Experts of a small language model: 94M parameters.
Below are experts of layer 3 (counted from 0) of a mixture-of-experts language model. Rows are named router (the router's row for the expert), gate (a neuron's input weights, with its number), up (a neuron's input weights, with its number), down (a neuron's output weights, with its number) and show model dimensions 0-159. Each number is 500 + 25 x the weight over its row's rms, rounded and kept within 0 to 999. Numbers have three digits each.
Before each expert's rows: "comes before" lists some tokens at least twice as common just after its tokens as in all text; "mostly gets" lists some tokens that are sent to it at least half of the time. This comes from a sample of Wikipedia text that the model never trained on. Tokens count by the router's weight.

# expert 9
comes before: "1", "2", ", ", "015", "–", "024"
mostly gets: " In ", " August ", " January ", "In ", " April ", " June "
router:528519516508530482495462509508487508501501486499519501554499476493499477519517462512504456577504512501510535524510531539521522455467492500473500527504477461484510495508504516508497500496510474447497475492490457504508481531525521497527488491537503469467537492513525518499520523510477505568494492487544541491502479474497484502518533495454475521482460471494486485478495491435505523514487524479551521541527552444481514508509494470463503530470543496530454480510509538498525470505513504
gate0:478490511482523469489516537547515508509527483480517495532486568515463516478496475492485551488499467504503506516502509517489509559491488501461473532492486493499513512482549524491511517510483531464502476483474512487486500521512500496540479500506490539495490503526523507472562512501530499500526545498527494481474466508531542527515474522449521463485488503459460507520506475492481486505526494533492506501450484499494452524515515483499501532503462496506495513471516503496513530499512515
up0:472524494488486482517531514483470473465484504505497538520536513526487536521460515509492467520510488473514552455509513527485499495512504530526573499525528525469501519517458538513471505510494520542496537496484519498482481478465504530414549495523509517500510489444504478481488469515497502506526494460472493504529493502477479492516499480484556515514507503475543455491457532529504524462523504485516534464503521477469493456488423502501452496510492499485508498534439491481475499480492517
down0:460529490468453491502501524483520493498495481492533527500494555497502464499492469494534458449537472510556487514494502507557501512466526525514479511491520497525467497477512481497513530562495489497526531520489514521490453489493470500484465511493489515493519454515510513505544483529535532498482474467523541507495519504512536473484457496553523514496483481489466490497504471527473509503495520464516490485494513517514504506505478502517551549484526460530490508455548556505498468507521482
gate1:503518447489491501515527458470530492467532489502503512506460512484485521509484507502498500489487529473494480460512522513455511535492476464471501449494461511536466491522473500495492497525556475517509540508498511509532481516507507503530541478518525495528506461473491484478506455479501504503521473498509511480492483506497466542463488483514477511540546446507475477463526481544471498516531508462508546480494501523480485529462481466493502517479495468536535539492538521468501461503510512
up1:492524437491480519539517453489518479514518479487520497509483510490461504531491505516492519526497510478474469477495527501468520507498413469464482485472464512541470471501484518491565485529562509516521501485493485504503470522501510485510565498522526502507496468451490484502498437474486495510501504507488503476530542533459481539483504466513518524507558502507504505461515483524464517498506510476511537515502505514496495508466477441521529508490496495506488548495520485479502452495506522
down1:472534511495549474497500550502454473508462519486520490462477469511537517516518451482454545490510480526563473483492521472489468497487530502510512470497442548526531511520478495488515509459509521542529481497505474532515471448477545463532495475515481581522532522470494474488519486493479487549508449507498485479489454502495486507514515522501505463470519536497491526486486497492484519538518514498520515460489518490489442467484478522475519455499502511464495485481519507518473466476457478
gate2:500497489541496462508497491499499489507486523448495536493520486470535529535498482492532484499537497492494520537526512508459508476511492492501505536492475445507460508522516530495487510485483483466499499467467480495525511483475495486496503494474505439496527522484493491447450500529500514543469534517525498506492505496507504440470475449537496463480503513499525490472513488487550548480473477512511495487526494516435523503531473484510503539530496490489536485503512558474526485475537458
up2:512517489545507477514507493485547478452519512481450512523526481466506496477515518494496475477493507492540485524542463494426512485491517475479528477478495495499500525493531520504479528486503514479496479450450496526531500506419482524431547520501544494492514495492483523466460552541495477550505510490484519546511505501509472465472478500482525458484493463506526511477520507514546501492503504515531502546509484528475478492556471466502482539520523513487495510503515509486493527469503491
down2:476451503510447519509482489508539479467456514495518463481509512479492498589466541504511488486464531473490461455486482489501430518487509489514488468517545485488510523505504477510473494508471515477505521502469517508538484528519509522533495532498459524472501501484480484516482562541464494469494504501498526484467504542501493487489527487496470493489483508501459474518487516522503478486461521487489504503513466532534473513486521530487510499507509506486488467447545507504484438486476536

# expert 0
comes before: "\n", " |", "| ", "|", "andidate | Votes |", " |  | C"
mostly gets: "|---|---|---|---|---|", "L |", "| Party", " JP", "andidate | Votes |", "|---|---|---|"
router:534579515474526514475498516516461434466537477529480515522471472500490495538526483492466536493508521483520524488517484516534479473484487504482495516532482516503485486494541513566429506471498537509527482506507506456492513484494527499487483482484508444517491494500571488528487493519487503516506519523512505499497509459527470499514503492462473487516464469490478489437522502486490488516491478519503491488488491442470499555524496458495519456469525426475508479454469499468478477490513482
gate0:497483516484488523477464549494498504511455502469498490527509534512510502465498508471504526490516494532502494527458482511486484480450513487525500523509506493523513516480524514485508421468476536512496470497489492457489523496492466525497569456496474471518535471518497492495498521504482534492466506468480503494496432503474514463527460489512515511470425496479471468490507514488516494490519516484475514523520511453505478500497539473510500511456523489518482527496492525439489470477516478
up0:520517480480494512470455438518469488500480497494509517495525499493466482485516466536524471549501524489551497507489502532515469505462507443495492506476509455529516499464497490488507474517498575483491523494448508451498486478464494482473496512490490505530547552496510503464522473458484494511503436465488485477554481483502517486452480487492523441525465442522468491539478493477487501521545480490493484508515507502460489503528509517489489512493454502491466515519502478508506474484494517
down0:503416481469475568506450487442525494480525519443534456510475463491515487530485457496447499464494498492458523483467513519509488484530503494501444485481481506515474500508514491534510500511522494399512497526538520524510518502482494496490536541516504527532512525491509525499485459483514453511494498509570527492529495496510511518503496534514534505486516518457456543537500502504499484500519523478474482490518523478492512455485503440512511523483501496522503492481492507524512503519481493
gate1:510503463443491510522514493475582509510505520522516499555524514505504512481514496511525488511509492505460493513484513467474477516503473443499540496469476483493535509498531549464499468513442497476520527560486516527475517525481500523496502504504511464509498577484525504487497526510515465492489532518485435522502482489477531545470484496500503516543487493544474489465527492462495485522531517490467530513483519527482512448509515510434480511470489506537512511454506494519495472507497452
up1:465491608493515518494476515529477516489489478510487521458468498544456494515471497504439515505495509487467499484512484506512497487497512487542490495552485527473530471494489470495524482503513488502518474511518466489541502428496499496482483520475512513510454485512503466522492483499496537489502484513467526506524485507518472517486486497513465501463480473501519538487496498536511467493527498480537472491514467452567467479502509514525535550484485488450472523519483516486477505468480528
down1:498487465476460467508467518515515529495488532490471496486496516485533471510471465527482525469452512511477512565521487514498503491511490538493477534464468446537495451494490434481487494534524475492511481498518468500502491509540518504540486488497502452492508522543506437492503454470520504494483510514488515531507494471526510494476478455495496522508512531488515528452492444516482518457558513502514548528524524525498512518507483504451488494496502463474525544521480580508497511517468460
gate2:434477475514473497524478514524514501492498500515477478493487485451527551470460486486545498491494502500461541495519487511509492506497483498469495500531489434473506529490497547479495508509508519482482503526495479517450504518519508460558506503527527483499496491507501497484500522484499522497483531535498483508481488499510499484539499487466483506525487476508493520459505514510513538486487482517491488519516515524488505497476498465528483490492532520441488468488479519514484507518488484
up2:486508485502455479515469527507505481504513486515487494508513490473510537474476506493527473469518516532484535502523487528511494515488473507483489511527508421488525528485493536464474504489528505457517487531471489483435492501504496469513509499525521465544486479539489486484506533481502544515480541482532486513488481504510518496576520442466474502549459500537481555473490558489492513511483496511509512511510525522490500495467495465537479473486536523470497490487485493491529517516515469
down2:482526544551489523513543572525518493481499485492567480497475529491456491455521519456553487503498480508470481506514545480468479526530485485493491536484521455515519495481532472466486495494515492535511502496502503501534449490469537464477525486498485453495478507504489536516513498540494528493521503479498473536468534527479515488511472479488509524481483499489532503502504496529481521492478535475501563514531517449453514490489493476516504492523548521491458536539506499470500488527501501

# expert 7
comes before: "\n\n", "| ", "\n", "The", " The", "|"
mostly gets: "\n\n", "===", "==", ").", " ==", " \""
router:523481492496481455502485511514453486450497476511515467534489516510491513480536485506453458568454517496509543502490464517511514445492505478466477519533458479502515464513484471505457501470518494477471492566514515443488482498494525495520543458468463456477524509481514508423470533505482497457468479563504563461471505522563478510498503486484480515488486517492475511489502492480515517519502511472500548505521499503471522548511495438458481501482491496454460459512514502475503473481499537
gate0:502496488515501457492480494493556485560518501509515513495548486515537499474478474473532505491504519474526537482495542503525518520496475529517499503508493518471533518471443519516513525524462464465474487485501541547505480466518502506509550497517507514515492481550522509545530473500515476489497503495550520520495504550514496463489520544483456513560560514530498504517483472480515491477466520495503487496522477464505477521462525497522524519521475484495446488507469500458532460471516492
up0:516478480499485511483474452523596493514493506507512502509538466524504531473488492517501508524510490481512528445462458468523508494470488503536504532495503532474506509472448462530522517503488505479489498453497518538495500449482507503510546484521509541524515544547519478506510488516501513464476470488532505478510540521499473448510508544497450539534534516483505495499513503438538534470461491500472471473518491486489518517460491464526488543502456501556449525500454481457525472495519532
down0:519511492480503482482506461497450508445510475493504524509497553524488500482505526509514547515504471501471496523488484508504512526518528478489473492506500512517457463473476494462517487487539510515484499512453494469508501535497507450492521510538483542493465449516475513486463456501512473461482449519478471487486460490510454504491461507493490497500483488546510503540522497497466537481506455533475547499469500521516503470505533517499506442509527480477569499455493480494529515481553523
gate1:469505452529499490493499488498509508503474487496524486523452535502506506502493491437492499534504492494541497499512553500512485509512502464537496503523510528501469556492508485502535487453490496507535528481487484529530462524500504480480490487522513542487531535505501508465461525503513506504514476522538504475514505497505480486529486523515458486483446503456450493523545535521550479473544505521503528540508537522505470472502552536471529487536485484499480501518497472492533513501501510
up1:529482513463499500516513522475504516491494488485480528496555490512519475499506504536495500476517522503505516468508467523486545471484503517468475478513499472504512476490489532484487493529478487502472504537521488491456514475499487510509513496478473451513470453497525483523540474484500525492489515489495516517504502493492529528506499475502503504527561506547528522483502458494471524507442492478486480457537440490483541559498480461549490499490520481510512530520537512519476472499473485
down1:492506461529498437490536520474515459504486537491493461518454510475491521532522420494531471441475477485507569494498509472501505507494472486481489518490473472494509497516509504517509512494519510485477475514515485499496491538549501527520494473498491508512459444504499525480521500516499515502525512486465462485458488465504479550559458539456472537479521478539529460493495480525511506457510502493497510480491519522502569532484533493465488484483526547491507500473528501513491486488532500
gate2:523499528502547518498510512492511493495489552492482515536490467488542525458484519506464469477528510501466480507527495532503440500510522506514527487481513534505531433480517516544517524471507531476502503480501477484513486497474502468487476540445504512487540526519503486488413501444472480504522487467507536546535463497469500495512518504507444537513481465511496537486494518526514498450487513581521555547469528486530506480514493521515504487477522488533513516508560495466539471501487497
up2:490494498479479517504514453497488500507534474510534459474527490472487454512506456457497520527488485489516496511515518447488537460498468512488486503520465446497476533514490481501471500466510489489528489502518515531490504472525503482516504483534514485515505435473510528516537506513507505490464526571497469478468497516525509494516513475498560484485468526475502488494497445451500527538493458462465454434504482500457478481463507481524460519524511462480477486503471521504490525502513478
down2:519500471527518512491526558564486490530508534467505503484497479512471494517516509459497515500482459491513463500528521489496496531536539470538498493510554515502492500516437480497487488524510471508479504500484475515511537526480491512469555516467474498519474545480486514484498487545442504511458492429489483514465523495491492516504475471493477443488530497532520454500498473543537504478487473516487490467513465497505490475488498450499499491464514502517501531507519490447510464484522535

# expert 6
comes before: " | ", "0", ".", "–", "; ", "1"
mostly gets: "°N ", " | +", "% | ", " | −", " | .", "0"
router:507492531514543475537497501518476519460581497517483471503503462529506468489511478464454472482470492499512514517555508518497513490473503497501487515486534487526510489504566511556504477468504489474510497532515497478497444495510462557544496496522483485513539495441494474480510530501469545525505486548490533501441502446511469502556489500460520507487475510472460454484477466470472501519537452488534530538494525452497504522507463466476485460472493479485454517513540526457489520517501545
gate0:494514455547490529523508538487533517489493500534525499504512459502487452533477501519522479493551495511483436522478478497540450527492461453526522456540437510532447481492552515494503497518506476502506493477507478446528485541513522503513494512525471525536504459460474524460512482471506483468512499518528462474538478496529459492460525494528531481511512492516481521528507466496495506472497498492533500512519502514480471500514506548488495515449537557514474516493475476495499540481526514
up0:471502430541514522541506506494525466529524503552550506543501497487505491490468487531515464484477469542495482490496525493500468487524496477512512526521471532521445480493554499486562499478478499518464524492501499460520483540480521525459511488509500521545560461513513528486488498461490521470518466507486479501546472489528488469449512482501490500533516524472479503486508470454533512502507490500531468515497503518496496472510531483468518525459522506489509514455445461469497574464519504
down0:488540490479522510526512512494520484500516517485500507534520556495471521551469525507457519504499490510499522488520488509501492493511518491486491473484514499510538524506470466472515493498515441546518500532498535505490514468490514480504501479490520497483475503560527536496540513461439468486501485496463491483484491518505516453497450516495476492484481517520454460490497502420486505516455518502489512477513485499480472504507508559496494510485546449551473491464481533550528510508509520
gate1:500519522477471448476508479493502490528504488522493509531507511486492506492466538511464488492486524551494503520499457532497507488489473498489534530515557502558512533470525516495511480464479511484471522508495498504538467500480524496521506509469509470512488509489513524480509486486482523498519509506534492515479492532526502529504504506506495486512472486452472488453478502501512495466461544499506521477520537480452505497490459475526512482503513547533539525475475491520480502490503448
up1:473513556501476470503501506491494470535493474511505501512516521500493501520468562481507493495491544523512465499500472525517546503487494517508534545491527476517524493497506510491516503501455519491479582514487483485500439541488500501548520502470508463500509537520529509458522489459453514463519485501546484540492483510491499498503495519490489512491463498477519465483436433526492487504514523483534539500497549505470443542497451478543560500477474518540506512481483476491486504492490478
down1:458494490506500491449524506465477481515530502516490526501520533512467522503502515470498457479501500519521507515481538489470523468474518494503507507488510455504494504465501480457515488532527501512512491558524566512480464509480482467503534479450513530459501497526513505474513506543535447501479492539512504504494458507446500503442486481490525502509524536497486513455503500521482497490469484486523494538489511507457491506517487510478505520497496477504486543504510525477487501529512452
gate2:479532499531503477524507509480472476523518522491475497489470506479501452473523517440490558519477485511530457497473489518527469521491513509465487534523466477523468523488524543562496511490481491551492468505503515506489476525495553534515501505536490499476476482523511493529487452501507484473531504451499542454513467513485523536498471510539500486453520464503469520487529477519508494477518469491558513495477508527508473466497511486495538539507486510552482530513493499504538465491531505
up2:532515535551486522500535479516511524471521500512471462466494515453551505492519509478520482483516579521466470524505482508481493508468470489515486534553512474574502493487487496520508502552480541493523505478482492457492483519549531492499478481497463485477483513484495479485512490475529497497495465521497535476489517514523508510449448469450556543500535513526518504482507542485486526513523523513472563552514510510503489551503483485539521521483502541467483502521509517517455470497527522
down2:549495500478505498482501543492502524483502480494488462523517514449464499484503535501508476497514506510538532463533492527492480539500530502543523464529509453483453477497463502505507488513472513490470495468468474463444495522484550509546498497504525493538514464545513467496508489507532508533467497570494485495541534464526501494494500525506536459533502493454483528517487522514539498520512477513490514516503544524490494512517475543500506446496521553449550513520511521532509500474490493